Below are experts of layer 2 (counted from 0) of a mixture-of-experts language model. Rows are named router (the router's row for the expert), gate (a neuron's input weights, with its number), up (a neuron's input weights, with its number), down (a neuron's output weights, with its number) and show model dimensions 0-79. Each number is 128 + 32 x the weight over its row's rms, rounded and kept within 0 to 255. Numbers have three digits each.
Before each expert's rows: a language model's description of what the expert responds to. This comes from a sample of Wikipedia text that the model never trained on.

# expert 50
What it handles: Auxiliary and copular verbs such as was, is, were, had, right after a subject or relative which, plus subject pronouns he, they.
router:171127084133099130128132164128070173138140127096113084135102119153162126129111121109098111100166155009136138133144187146119105117098116107081143110175139116150196124121109113129110183080126126158142160103075142156141079164150113115126080130
gate0:147165109174131145151180101106189135133129090132066142120170179097129132105073082162140124106112157153165121167105141140107164110103125153150138142132107089113071127152139114132179119072158142151132142109107127137121097115119108208129110183
up0:102144139107155137115103159185124148083097072152096119130074083102126096121106187132155135137084096198124170102094097119204106137112150170092131148121117148152215143107092066132126135126104119141089082152084080113083133139118136112157169127
down0:108203098115147178091111128116129153116162164097082077103128108114138100105178135150147165121173108164160120121129138152094120084166078086131096107105134148137112098130145126106126099118088129125115152111125114223166103136125153122163089113
gate1:129130168120110094139134129176142130075136136106117089168151067134049104130154165107161175021151178133173178170170141177110241172119121196117130192167070161105165128124121063147146135180165147140121098141121084099091137115154171141137118175
up1:153109141135118141127100107094106108134141108119112149089138154078190089103122082144119090120075078190022070077104119067148070112167150090112104074110177118139137141168105118023090098100069098135096154147121145122110173107134088112127142069
down1:110071142100099114072101139078142150123105093165120169147112160114157117081148135121145119116151142053061180086075151040128136120108130135093104151122175088152156114143098139166142155133193152118160129115054142139145097109080092071128141096
gate2:118168134137141130079151159118106158152102090111168154075095140064133170130070178132098154166154120098131163141110125155105117182089167171118078164105153150125113156092121128176164117146153161122124160150115182118160130090169097137154086160
up2:109175099106129140130050152107194121180114056147146146121099141119106104107046141161105107144106157046092174076170142148122132110099126145142108143109125117178171159092077087083133160154089109090168055128156166148143143123127125100121109080
down2:124166078088095149140117151150175126145097098152183116156113126152114105145056176120119135154085076088177143141156099137187147112105144144071133103129120187043133148091118116091091199188183128066133143150136093087123149197201212118141151098
gate3:107123112158079094160137122152126105184118149041058108146185203111136102170136125144138155086107103095136154156106119131142147143096101124157145117128077111133214154106150129142100138097187123155140126085156134146180060137130111144113153154
up3:085162148150042094129108124141094145183110167129100169137148130129160125153083169071117141108132091079026097139044130139147139108077103131097094098114115060148145184163104157118127158155153121147143112074080118167173051167183145167140104184
down3:113069190152101094137150132179110107091185195123130156161118137126227147092133153160140189145108139120116118082183132069130129140148180091134131070139123124108105184147158125148133123076088065148103178160148157183158127103181111129157139128
gate4:163121149094104109082112131154153146119138117114093159191183112099172113129088109117157132096151104165083152117100197088134097092112107127080067121145142118139192187119128076166107142174116141151109143226124081134113161099126129077092099135
up4:097137125172142206191129108078109170105093116094156145096095140129087117103185137140111128124064123132139127128133094134168169157116138079149109090091110172089069131144078128116162132129191161127153106091078097105120157163098094128120094117
down4:147123110132160155093150139097129133172093140123138147174098121148094104138148152191132112104084082112139176140135099118156147131101127085150147135132149145102094147121080062136103138160188111135178090141034144126110209126114163127098117157
gate5:103068163112091163079097139126110099136135092113082115118118147088142105089172124117184141118176115093079170114112165090118184130096111168147142136094172134139115109144089115153103119173145198131073173148171150104132180100052110110098153122
up5:085156169131115167106108073124141106201162151114067120119116166139150132098161149142175114120147107115095189115151158113137128083049117172136120116092145122170079075154090124171117114169178157177114191116174134115139133082108137132117105106
down5:112084089096158168109068117119160151129160143176117193102090115124120140095073126099156120134080111104139142135088137151125098102085090115120116124149079125093077136149136174099151102150165113139126106067100105128149088144136087099160096103
gate6:189110105171126162153135092121111140126119080131153093132094154080141140129115065179107124084092140146152148152116132165130156129131157180119093078147067095065085179162104102134183132029158101076104134160136134139178093134157125073160174089
up6:148078143085139086063089045136067162116142158180142101130121131121084069090126122106114150181130144152077144139133067077187128063087179111049056169112116128144139147156141156133132129162145137105143127105153111124121167136154128116090075171
down6:145138008069138094154101158168151064125098126129130144109119074154161110128173100146105126100138130150152095132158099145145120096149129144171106100095174141171079126132113137121091100119133112132120113177179119136181132177174097052140143158
gate7:139110126151070119090166112154178135119091189139150136118156205104139100147167078152142111040135184032140094149159106127124120153143115133126158121190157131170177105138161123184110128167111099109185129130126091136141146220132129175135178163
up7:132141147095185150170124169088118148130133039116125166117090091126135145103099195098113168182095092202151175123109137139156134127100164134123107151062089134097076134131083135094165146125146141154061153137114139106098115048123118078175114118
down7:141146117086091161105104162110097117113116106097129106096110112107063172122106129046104121073166184175144133165107120163114096118123117077110131152128147134134110090139104128151128151204162109160145097159157143071097125118082094139155107146
gate8:137142160143176176092102074086122153158094091122057153158096174137141120184160129067118190115149151150181151141122158095146134116112116181101136130130132139138128129108124150181181109183126094155109131134092049098088138076159178118148186233
up8:074167152159114096130152105135151114127071116132115128139071098141099155083088083168172058135127138139088120133145137153148120130105138104110141149111125103117151127131079094156077148151153144153110120120156099145139127138072110119086109054
down8:137188080087144173171069146096149106128145125115097191119165105127151109124100112148217108159186161145106109165067145091095122053178139121066137137165154155111177128127106099100110087147145128122120167058136092163153124113097097143111099118
gate9:114104094081110132111126159135145112101094115143130128127163092123112108109115128118087123110135123158171159150118193110141130165137114133071115148125113110112150145095038154132114134104130109085154090134102176122127074092105100093151133082
up9:155110121105130135113188133149088072076123198185162155093159105128161077160093079109106129122142047107155087197061132108198080146107082148121112089147179151131145159135107092172175142097110156103081130189143091140117148131130131113155118116
down9:111151156097122150177113122192129129120156101112190121178099164165064105146141127155103125163095113130153099111149079107157139118128122146189149141116116173062137099165177112128120103133103129127084170121143120076147118145185069139160124159
gate10:189069088159077088171161117118155120175160157136117105102118200094151105133098092166104115155141121095079152159103118105166136118138114149138112099122121090095145079098076128116133119084173078089117154103128180140150160143169105211090153142
up10:124102137130122093166135118147125113104131176118131127072178103139148127169115098118166149150132132090130145177154166152119168135071106150105164137136147118112192132162096095147187143064119127107172080064133183133118184143127141156159112132
down10:125110079205152100205157117224151123091084083105093163118159111152131112172148121145119153129148107126133049148170159124091131132182139132148130082136128159135138139144131145111156132116180124135148125126127101104146121155101115074104126093
gate11:186121165152139179124152065120157104117071143206178170102160155156101179094163091121091145125140188134182134149135057127107141178112171184100140234188143116157129087149109148156130097152125130141183105086117131126093159135160111160172106135
up11:108155080150151174138108157084166126115079104145177125086117159110126152118120073145126141130148142091188115108189094097146096174131199206131153177098095128174112053094125127149148149118089085100184154117139180167137131176124135199121074170
down11:146193069137154154138132111158173169113175122139102170150181132152117134109089121153116119058070071122065070138149132118071104121040080139096133131101170142180178062109177152117179122138190114106157050143122122157159180170094093157139119134
gate12:128110136176074090135108145145130136137115158108182074132163122131115093136157163101149103190152126131076100104193141167138111113097148154091102045158115101117110162125172131121121147149164143115084133065177145142133112165123090127086093078
up12:092148160112081052133104171152161161103164072060088142149202081102159123135154133132183126155137137176070143125156134177084192127145143126126128110105128034161153143053158160068088115135129177081048068066118126150173114148060131148147133134
down12:142122175131142139222152134119095076116183111133143108148162143127136142177149140109065137054180132139148024143143147113138131115113133150169124096116105074136066178108081128138127115129119139105131114134097102103076151147128090164136113091
gate13:082144104109114143113071090071163139158172125169113140171136129114106115102110154096143132139154151095167097153112145137142098099146133146117135149135112108116194065170096137119134129108059137115167190110120127102151099077195214098075105135
up13:144106131130142136155173161148131127124100109055146130132171138130132108158165073113114160129137154155102153125134133106115148143092101109142060134111157158163169196112183155163101138186193149142104092109085099134107101129105091140160169170
down13:132149128135151100135080132135116130079146147123135151100113113177153115129118195119111171098088142158132152103173107156186111181153147093131132142153129146170102123081110120117152116125129097133053137115145098071071146128131083138166174112
gate14:126188099177146118185073151097141116149116119086134138149102079091113173124065169140134140133071146119145173167132093113150115121125148125122113150136127122146101134140085142116083115070069108192139204133115205117120134124134126120126124140
up14:132184088157152151198095083133133147132112131126134150144115135117147170075176126184108080117128157062157118126126108140152130114200081092092146093112107114179162107163131168081085119090106150156181139141199129132123092103147167138112119147
down14:155109146124127148077174155109080113134134120142163135132076141138092155117109166105146068110121154167111123193108111158123144130167139069058122161165140106125099162166084102136126124121141133131117129152175081127104141081183138125113093145
gate15:122138112146123172166136089097108136144155117044168091137107167131110163094145150120090123162083135061175161162135121202164140121076194172116183131082145115111175114139184163129135139096101150175128166070130160108129132142176141115255091122
up15:170158073139108122150121109133144112120154052078145037125067182095135122117096119170113103156105177042163205163120155188148098085083193154122160120086077114120163134138164132082118112076116124140117154086112208136118097155134146115172141134
down15:180217116142140168133175164161116107071148078085168169098069109139080083092136134158059151123137103106128185139152150196080158132078114095124105103102162148123140105191132091088118115159163117139122075186100194150078124118141115093130098146
gate16:062066154145078131157136119167105157128127151091119134123158090110117173083145126078156149098117094163113130121199135177111102159175126165122114096115105135167147122182192093116158108074153102090134153140112114152148047103120120171140103124
up16:167125141146153154115180122099127085117163154216116113059101111250133112169088159115089196147113162121120113110090078177128116098112098116095159129165123105126087063137089149136147171130097172075104135138125151115124193092124152135162116115
down16:106122140192169157174186152149116102156133150188136155097118141130113134113155138174192212137138162181136138074101093105143136108093115121111155144162181134158160096121176137080139174147088094094124129154158137136082117154123129148113157099
gate17:118137082130170078181102116120134088115123170091103130225107139067125104114064145116153133110130135159128159112179079103079098121162114099168141177115140144182176120099139162111173138143166143161179143116143147109161126085140115167092148071
up17:186174138161128106121112114204167105142143085054124200121112137155101182143114157125128134132110148009084060138155100118123141120161110097131102106134153097140188113149102163153076127197130120176161120131070099115127173161188165145161091149
down17:113105171135087135075101190137104072139090137098147089133166038156107176130093080135127179161088117163122145150113107113143166091103159190138084127170063123100070164118105071139142129136112130117125114114157152118163133133141145112149152116

# expert 46
What it handles: Abstract and concrete nouns and noun-forming endings, such as story, structure, disease, and ation, ity, ism, ion.
router:141119127168106129145097130090076128151099144128100057148127144120091157192116094083172094115177121139166127112145162116128155107160188141116224067151138067149140119173100140086138163138132071168112171107057095098144102162137114135106144087
gate0:081178146110093149101123130117131125140134144144148143147126131139141091162175098178162156089142191131131142162102144128107155058200091109126215123037104081134122093104125120080101142099129112138148140109116054141117139184157143137099120108
up0:121162155125079127110097132153163136122074125153131127197137124077109127126130059156157129137108100170113109118083099117113143134178161143127174130055107072141105076172116151080102099097094110150185175131112097061089141131132168187149132095
down0:181140070095096111069165112130084162139106156109109155166151103120183145135172128123069110094126105150115070191059088127100136126137194197168158135100141095138143077144114120125143129150083103139105133098099120155111138118119113166157087058
gate1:090090125056139165172162125110132162147095119143048106103121149160069118156137157144120125146124126121085110169075167177099129156175172118148156216161112156160079134111088084100106106081125147077190139150170107149091132157096099149092157070
up1:119182140142102106170117137108140167125146147147145058086084147175122146143162125111099091161172129112121115158122174073134142118129103103108134178119114095097110113128123110124074089079116162148149174123179071181109145167105116121147099095
down1:122101155142067097144141139158119143116115121125105112102162163101110129070179185077101134165103163105134089100117165087096193179093112124159114109165124112119110114185117065127146119112149145141162180133153134113149127142194141117169113104
gate2:170134120105137130113123146115113120158142140163151166106098200161131117093120118164126113103122138089128095178121136135133140099186117139132195097091163117070201172167120180079170152161116071093100128114096144127156126182096116136120161115
up2:137153160168097142142150132143121136145129125152139118080084151127139141077137107132115046119141147152112124114124134080071113137133134165155215082063167155095153177213123209097095113089140152097108151069150197104102136126069105185134160092
down2:134114085123110059129177116162081123132096175117110181156083107167155116095125150090121104118132084144172100121122137125133118150161108146146184101114111096137104147157122047102153119154120141129141162135176115081150132149097140150129136090
gate3:176153104101099127126146152147150096097205159188204107102094090191211091080083139096175071125115187061134133156128107174124107163214110143119126091122084107113161139148138101108112146107126091087150119139111134168148132114119126100139095135
up3:128124204158117161149212143095108075127156165116139127091154042171165110128126113139147113090131095121183131070154091140125129172142164188145104073154108127085172151156146077098151191122150110145116163126124125081063135093117133081144135105
down3:130144184130104114188111141130057108137092176113124100147168103119162178176154138115120144153156067186137095056089111088118099159109150169133138134141085112129147138136149110125138120108030144131131143140152150068168108144092133143133189155
gate4:159135199169134173150101102135145182181160139061113078106089091121083160178105130121057072184179134137141149139134162088148104156134159086111092126147110172134120108168141174122119112179124221132078144136114082124152123092106126170156113121
up4:096148147109096166202107125122129145153138106098128159130111123098157134115069096107100100058197170130104161137128151116112165150174120108119139159132166130051087134138117143079108148078133189127158155104068112157136143065124139144117170125
down4:142111120158171149155090170104172166127070144111156150106130089111126118113164160127139153158132153106080106081111114123135164179144141197156143142122132115123192145109095114103077092110146118106146164155111117151094133162139137090118138185
gate5:068116114160169185131130147105132161149188124177101135129115121169125185173103101123138139159123130161162089116143120211089155126169160104134189063168167128131061103136162127091111155114116116121164103140191165142107108091109111080131165113
up5:183113086131120130166124156139126153115058204138123101106141127114129151120141053129074129116152111074148090088117140160128103152152141115085188125118143129142146098139110125111112142100078080155165083098148142180184081151136163094145171148
down5:120099183180156131131149108093086152135125116069142134135172082068164133124174161029143204139118077140156118166112098160112139123069102136124123163110133181148131111167090093153144072102141170189122113098169083132130141142154170129091106208
gate6:186172149122141126087077112141124149118131139127128097125130100168113102091157144144132118113115165125150184073159131109118135156143093122113161124096150156236144131145051105152058132152135154119173160140119179131145157138129183061176079122
up6:162101105120123112134144125199105164089134146130124124117177145076110120107154198056120148174107085114144103112074167145152126097152098075131104142189096091072112110031113150175114126103100142140139076123167127121110154162112146154111169137
down6:144135097150110151171147097194141093110102095116141109130128147108132145084121103133145101095138138114158085125145079101187101125139173144160138148202115070123157127129120113083138157162082157113155133158129073201092120247105070126134163078
gate7:193120067152130144102073089154156121098073144165138065119128101165153159075139151062115092117032185082159132125144101124112156192148136100070178115146115153132167098126135164144075150202097114121093182069156174170162096120132122142130127140
up7:122153121159119123073126104112101201120089134146133158132086166117113125172125085145145132107066075152143120141131174213139098154150153103158138157151121090154097129112126098153064078089141184124141083111150090130075089153172111142136089147
down7:173083114071112100071143081110106152123144140124105143099089159133084135151138136177128081145122150133112075145139089147125116106156133083145154109154108098128095162111153164180083106124133064138155149109142161163164106144105165118178066069
gate8:154135116165087157091166088106055097105163153124155129080135080129160102129096138155120113177113122081152141157159068157099140093167154145161177127113155106153107124148111105121157107179137109148073122132090152113188208103195073124148134145
up8:120192115080130058119121175135052141126111122141080136122116156162164135069151103127098179122195124114114105137116178022109103127152106078132138084097101170146134205088119143193096096074148119119107110130122100088104098174087157126114127105
down8:144059107156145098151112089166173151120130157123123086095131134101107134163101085087127125132088078097147158212154132147156103100079134125171127137131114148125130101146125146088121057113104113172115138143127125128145156146143137105154125164
gate9:140095091119177103178093097122143128156109117074117161145156096130112151080153132167117188112109114132106141132093094186149131098112165089085149131095168173138142087140160141115113070129165121243089172148114080100165130119172084113085075083
up9:140162141113120133103147125146078140101107135181129152092150153167135095169139147079128129140103069128147114096162118070140138161172137183169160172155119106151093164088116067136125156113162117117055084084155128145121093123125166116173122218
down9:124082090122177120153082119153117108107154171126133162071131116171133126125159098131107170111166107137112152128183112112122085140095088166100170131112088187135167091103169138138187151079154082147146122131126126102111119138136152176161176110
gate10:110119134175102123109165128120123182175140092102097145142166141172144093145155107167120112130156170125086140178130127189174159059090121143116096101131103117169129086147161110095109131142142135123078146156098165103151171087063153176126113145
up10:103121118175034163190095127120132157087080100202158146046146107146144104116201112161075142106158108109098159131082106068142151113145142152111101118136134123148118132163149101151109044129104126093198145164114175112113116143140093128116130090
down10:158140101131063160094128144179117075109066123150141132098123171122115145125114136084064096136178167110090148126112093122124134122172079171144101123094149163126155129127122083125166088103082117138133133122128100147105085147136099168163100126
gate11:128108181110148114154154118093117098170111104068112188105114146148110126116128173064137109145155095126113145122137104185153212157064149159116135083133090103140093147137146126106129129171098174126111145064109109083132108059141108127076128124
up11:168146227132111100125130129157094133161143108070119093184117114147093138120111082160143111129174153101141109106109170167106094134095092065082155170080067099152150102158142117144156118188159119067138135137118136077083166100124183136168186138
down11:150104123123126137128180114059051070183116086114153177119145146139187101163133093084151100108179137152144100134202134125110152135177069139156134180165074175155141160129092112135120122135136164149053142092128141099105139100139074114121145172
gate12:150115181104067097153125123127111080194145149165139118139145172075145154091133086100111140096086149091114084166139126205157094122097122088081156121099171124122146168173087152143103066128117133124129152090125144165174153113132115158155112148
up12:191158101086134202142145133104170121060192178129102161075100157142155131106178116139168109171162126132104106098138131143165211113043125171119155095151131152132150150047084167123130175131154108147148127129139123095119109142155079153111182106
down12:132169101115154140133155158126188091103122142172086151100112127113153087189101159110179101148132115141093111125160159111149210118145182228142159144110125146083119211081137147110119192164110152143142119110160142143130132119122153137125220124
gate13:106139102148123125145108127101119161127118130126169067106112165116115131105080101131100112134127170113101136129123150148138142157130151118089131090114107059158134208148136160128069106082116111108146092130082097066033155143096055118130109092
up13:163122145136142130103140145200137131151130125116135171121126146190169173168148108129098164061134158105138108201184098086063076098165081152108137119089097185186127083134130110055142105152166105143117175081146153166150113128126153193172101122
down13:151105113103147119143132123143098080167120150173136111168133092165146134154108156080088110056176134140075147170146150112120098096180130152074179132126125194120111114157149156151117130155115086163130143140106116166054120084149170109170184119
gate14:129133173142103144123172136102107093111121161059112119186132090091100146177097078126161156058139127130115078095128153152144106130202103155086158094093143081115122094181097163113145111174147073156098091059125143155079153133137103128134168096
up14:144132155144121088103151175182121130143113127129142123115130077159146130192170072098140125125140162117098087094063130164142164150194153136119105135117156092170087123124159168132137119093109076125122133149068135173083087134122115110116140133
down14:095149123134138141126162184172085135125000103106090149191162075120143193109151163118089120128100105151130122105042108095099089152140132163134096115139168146149156090144123093146101114114107144200135136090155142115129151152088126103114119121
gate15:132138153125141159092107128112092143175041144052130107143113115117160107160140114154122209115152126152093132157162101172150134135110123144118157165110131045144174116091104165086149150139098145147043132116104098102130105081124152103120206129
up15:140097077072121103136161127167130106113119182130199110145111101123168109158102136127164112124040086093160108102109127155132127157171120124118214140092125130104148089104138184117160147039156107130159096134121170146053126109151074171082159129
down15:085124138095069108118075112116124110158132132123086106184082147091125104087153123173175111188093116147144113141147160124150070140107063124085112123115123113177088118135143091150172180107117094113136186146161177144199196084084105160148121144
gate16:086081147119101159100166107153154086147111128137136149133151097087120105100148091165160085144118129096088142082128123121181118142156113172128161134107101109124149077076109148140128164136107089110107062182098106151202111114069183157112138151
up16:154181145136085087144124133204158177165133147161145128114136117110091074126085127172095108105156108080108099125091077141100132097186118091080158127108127107138101139212150167127116060146109128113129108103157082155055119130128126172141139131
down16:098168150142060143102167104147130166159106112164185150121156166189119049097106173150077154108134128149097193095106130147157148197181153139125106163085126087131136136128129078119185131116107076123115129101105084108129124158177108099165190116
gate17:202131100158129129115076134105157130082156128122073114166064148161119197132087184129184107147078190139130074114152112131150139112173148140104135173155151093140126080152110144117094144165152090112127125121124177117134120110148074162169105134
up17:182140144145160107108112092153115124099150119143105114100154131136130155135111119137164131152093159125111108136137106145134142143142158151114160172186152108115134097085134181105117154068136112102121116110105157116127127126155136139170139076
down17:170102089173114149162174104151147128122108120120084178193110068104153146147143153082148165135165063151160109153133170071058184123082128112119121120097124108124142109145101128126123102108179174115105149107140155055126175124047087126133170174

# expert 7
What it handles: Plural or abstract noun suffixes and whole plural nouns after determiners, such as -s, -ies, -ations, -ities, games, students.
router:126140109147136122177122140098069116117101130088121098081133150100117127203131102133113171123142102143176144115122164085167132107114125131087178086192139132134162144134130103075160172165136073200104145111062077069076115166119112117122094145
gate6:118135120163139129120117114125120091119111118145147142156220136160103150090089131127117095161134149120144118091152128077096157203099156177135135089061110103144176161140085154123069141116107120124137075170128121109135191073137118111120132087
up6:193178159123141082142184176123134102094174084146139093147129121129099118002181066097124036106143135118136104088109087090121151110109131108159127176130173060115096144143119157168124059150140177120108106094180061093117139153102095153164132141
down6:104130131164046137135129133126128150140113154162169109123132109091180186155092068114149082166133080182164141123147168128094130144128134137105149126077145136093141116171095132118088147131123168112166075112142159072151167151149153110116204185
gate7:113151178144123151130112129168141137125111092128119162111161088093122186067154100119057150087115107108114101151138116116124118168077077113078127138126134145135173133149164123149117084162153125177141111137064085093076146137120179135138134167
up7:077139221138138143115139151135162115123134151140133131127119132100162213098213071125070142085109093125124074151110085099142090159086103151119106153136172162121165185124151123131141117181109134174139121083104099068112116141097131142139114211
down7:105132212155106126145139052130141107079118137161140139111147175101126126115140129122073094126070079172080092121105133153144151106139119089117123152094133157150117086137181103138200123136100121113133130171142123055099131110098140090145112088
gate8:121118116125111090129105145142147136101084121157146143093112142129169103119107134146110151138123105060108119101104121145164153080097132145121182121152128094106148116154121171117110123127152126110205161141099135117062177192099144118167091177
up8:135121163160186109107082138110116122088113167048055158101143089122127060131121116167136089122103123192102131152137127184155095161154104132141102162144110198132132185137143084083171129118091124179087107183151083119145129089130113143159158127
down8:113204138108072159115142137152170138153210138183150110182080146154128188111130125123100143074111122123127177172150165207151114198157094079077111135128067080152116153106140158214112145175071148115118087168150087133121147108123102131133110128
gate9:160081129179198141152116122172112129131107134139143095171135148138132163153194137097084116136132110104141129146148145091130096103139125164103167100105126136149183171137120183134145155141171164135122119110145077084093136118127198122089107122
up9:098139120058065143112153094109121135108118145153150109117092098115125147117077116091095173148119158101144134120118078154129116207117140109173102168095108105072093177146102073108079139116100123087113128122157155182198141101118059112135134159
down9:186095149116145122094166120155122102164118118119135116147119137151123187134145136127173154120102175131153122127157108126192081091099171156143121068129150123143144125097087121079109138123116174102096151119135098120164100109090155158096094153
gate10:089155149121153126143154177122102125123161117134121083157092109181095095132134160152148185135074191123103106108152107110113169142128151095105092121158116126163146151139130076169122137129113173198068150161147102097142094139132105129129114130
up10:065195133153110148148155101091115097123131094136135114122150134099107115178125154175065127093115061151181072160120149090132138073103131105158149185084125067110125116137097125110095098073156155116060103110109119166095156144080150153162091136
down10:073138192125078176080161130113076160183108122163145095101111093122114152167059182133129112144123095169100112117140150164099148125143124144170163088122109101118129140132125106100035149130099105148103145090175137138102142137185154187127172121
gate11:124100147091112101120119134163147099075136104192140145103163135127163126106083195105136111102142136076110105136125088167174173102087131095070136106088133101127135120124121136109156141119082167087154084132122173139145104172119138155140161155
up11:176170176111150091120085106115155118124136155140135149103114084172171094101118126099176130155123151094049101130102119143098182171126140172101114154096118166170131109165138150149134134119057139124098116133155128133184113119129135128113153081
down11:096106119090093117110133160178141098056124084177132108146097158129110126119100158094170109089127150074159126164099125188174121130088060087052103116111162081135137176069105185168126160106126152139090081169142122149088140150115156168109115159
gate12:114179120093084065086103081136154121116128119148158124101142168155160107101164139138112104178097206069091113146101108117154068112093118194052114137113131043116143137112189167116124098124108116145145112126089064121071170156114135099172100076
up12:150067150182136205106095124114099154131126101096087128150136069116138087163084154172070153125090072147105145078153148148119185158091118104185095120132098189150110122194175088156134169130109178186117086133199169091181049135166122150084154192
down12:150157149085134173077105199090117155136131124136139084132075068138107138128104128157124150096100156167181167149119136140132089161142082104124138100136123071096139169088130091151088107136115118143066128144123087064127153141090100101127116141
gate13:206153148084105095127111162146147128107136124136125133108118087139138129088078146107156107128164166077055121120098110163102156121114121124046105133095115105090178114124122123123133168101062179093159083152135131184188077150146161125133146106
up13:162102135131128077120155140154166116098098109170162150093125169109182123112046108125082118182168166069125125126084122153187136088127092124085096112118167084125135099120119161118165136164099134059162106116161142173112143165075153162129093112
down13:156092146106105170113166164216209134146126069165131144171078137168137147094112138061164105090075149096139082134147138158146129104062098076089099135096148092164099164121090185181102185096138158145125088142112142160096154104145170155152150084
gate14:206108150111088131102111160132130146119142139144122122155150160130132132111086109153172086146162194065082123142113141173125122093165146102087153164102147117128165083166082135146118179099058108119125104120122168158178062136170172135100105101
up14:132089125144157078128113176135203135111120124161160159129129174095164147059060135152145099154097132061137085136117126163126140094077122142121106160085168090093137127131141155140159170149116109121145080112155106111103125143108113165121123117
down14:143102153110130173133106163177174148201122128129100145152127158138124201144152098130118107084157113079083163129156166169118161143040146142080112140118164114122161158101097138161124170083153121111147106109073132202153107137113203154145138093
gate15:165091129142129165089143101179057120139191125078118126143121160099148110145116144144098160130136135109082088137081166164088107203156145166156121107137116150160151107123160116138152115107175180111182150133080127122135179142151115163199171124
up15:122114217129122109149189154111166091097049123089106117144087163083097156187130074122092134106176120199148122173178127131146144134099094112183132175187074146147179126132122104109140086137113113190141162152117141100116042042092161129165196155
down15:109143091116120080087145164156118108143095121132104153155138076075103143173090128169175128096157097158215089054179114177123138106054134170150193139114055160148158175127084086124072098164105198200130188068153133113139115129112137076066219165
gate16:137107189151149132135139159158085092132093126117098102149147158115127130177120168097116138137200128205150125165085160061078123148164156139112143114127076111130163150097134124133081185165116162112071142143161062098066094129162173129159099110
up16:137152101179137156119080139160140116094143118091119131118125140177151137152126120138072129161108191118125109122082109119106051137157090141105149102180109138126191105184159165162071148123115150073135083177146082106171080152177135149144082117
down16:092112098106144101118091103133114162115150128114084145165115110108080064119075110130138136176142109118119138158079102127086130148174133153139078135114157178127097144070144151145125075094171130185118127097069147086165132134123117146118093138
gate17:059101153104093212140097076112068117149097119145140128163086122149134136070165194121167162156155173057099129142103133152148142175094128169141131158116100136157188141102145142125125140150140160148127182118188184126129159104099103099162129171
up17:104099121131164158105121110146109129145095104124187183112109144132154144053084175101077115120132141121070172103112072106179155167096125140064099137119134149136144180148125156139121111181138136141110117161162058070058159105106108122126207102
down17:116082179125124077097159082093110114151069123163127171136092145140144103098169145161089141146159128110115131109075086114109138094079135159158142112123156138210221103131143082105111141126097139150112094108111166112088121103142118119115124170
gate18:206109139100115100124100079068126105178144147177133130138176139203122100212113076121167145092105202151120133120103086135116138137149118161087135099115156153136150111137094144131107161106076091093157123109174196182183084128103135123078134092
up18:168124201156047138139103139099137144109160126140071050137154087125114216086128088073134099106120140159169086094183162136076158149089103135130141176137130085146119127131123089164092182122164129142085120126156143127110143070145133079134171130
down18:138153125155123154121071129067137204145233144104114115119155107097124115113124093111184149142123094164134083184136166132124143070142146108191070124121111146151126069119139100121156129122133036125154142164141104113126121101122089071137121153
gate19:087123163128132129123097109089129148095078106198164145127088115085084165100119142083127165163076140117150114133144128177182100150096157119112128173157109171103114102134122125141144141180104118132131128097151130077106149163103095055162097118
up19:120096137145139123143062098105101147098106049155160120118092141077094140075092070127070206117127112120135124168146131158110094089142184147128126199149124165123149158124177152076155085140113112153117136120130151060095108161116123082144104141
down19:102140157122075116117163113170155152108128078123120164153116128137144139117138176097115123114127068162104091117100065127123122111127131049127109144119165152141139084116140116161147119077124177212123142120110135135106101111164135173150056098
gate20:112098148107168127121122068145066120217145147086168051175144129142112093182116107144125151059113107166112145117180149151172105081101163064087123075129195147146156153142127142082113092115193139142050099129124100119117211121103112109110161075
up20:137149104146139166155166092114116179100126113125148130134128144123086054171141136115191127095128119117122114093116145075111154123124144106149177097071122081137142142177144123063163182094134204115066136126164100156183153172106100134149084139
down20:188138135082122121092169118117124136125166119118145144112176135155140100142125093130167177115137167082156127113052121116182097142152110144121174109166105111131156057173121084129090061114144157128063132201109125134121108142113116146168093122
gate21:102140117148149114132101093129145119105074078116142084152130144150130183118113112108100099124197159150118190133150089097163127140131093143119193114117124152184160103187144151121128113136079209134066071096087168172124124084118188064128070113
up21:139157154119132138056136118126120119116104162169123128086151142082082060199110183212135116082028077119206106144127110124126154113188098128164128135153148148074110136074104080105109109074163054091140160127143121157106157176100103172128146165
down21:133115172116105154092129144126093162161147103159129094154104121133137106123133162122144125154166132186147136161161139173100101162139075134153114145138079144119185121159118092097074115063130109102125124109121151179154182075151169118107189169
gate22:084158159113105099125104093186160151097136122149130153126076119118091104145123158111098130148035141091139140120106138123177182125124139134135136109177166139147110090190151124169106134156211244135086103165184157098155149108112145123098064111
up22:103085185175177135114158114157146163129135123147135140144084164152099104157111148157080129135147141161157137099120139130153141109104126108118178058183116103150064143174170199090112111137168162210086152145141117038143152137134133132093035085
down22:110158162131116170167180135119094173134085205107139142150088132111103114141102119146145120173110158167198078162138117137083108101107201111160082148097125163132125119135124123123132063184134106116090130141141097122136144133096115118073031144
gate23:192117115128103065126101158157100166134131079158162138145124125169164111121132080106144121118038126130102136041141131143125168125096141137078034119181148148112123084126195181142127140123143152050181120045126144137155178088155094167080104098
up23:088106134080101139147179131061176084132150110129108089134117087128107177097070200159143158092154176122123102115136085127144159131157074111154137134097102095107123221150076124179088154152114185073094156138118119180152083158156150125161104153
down23:101085154146132113152132110093052185147137120146118178132111187191189138065089117129138123119092137108105125111098113152105130167085094095064101122180135096158140097128160119159116168087151123101155151145108158150170167141135122187135095081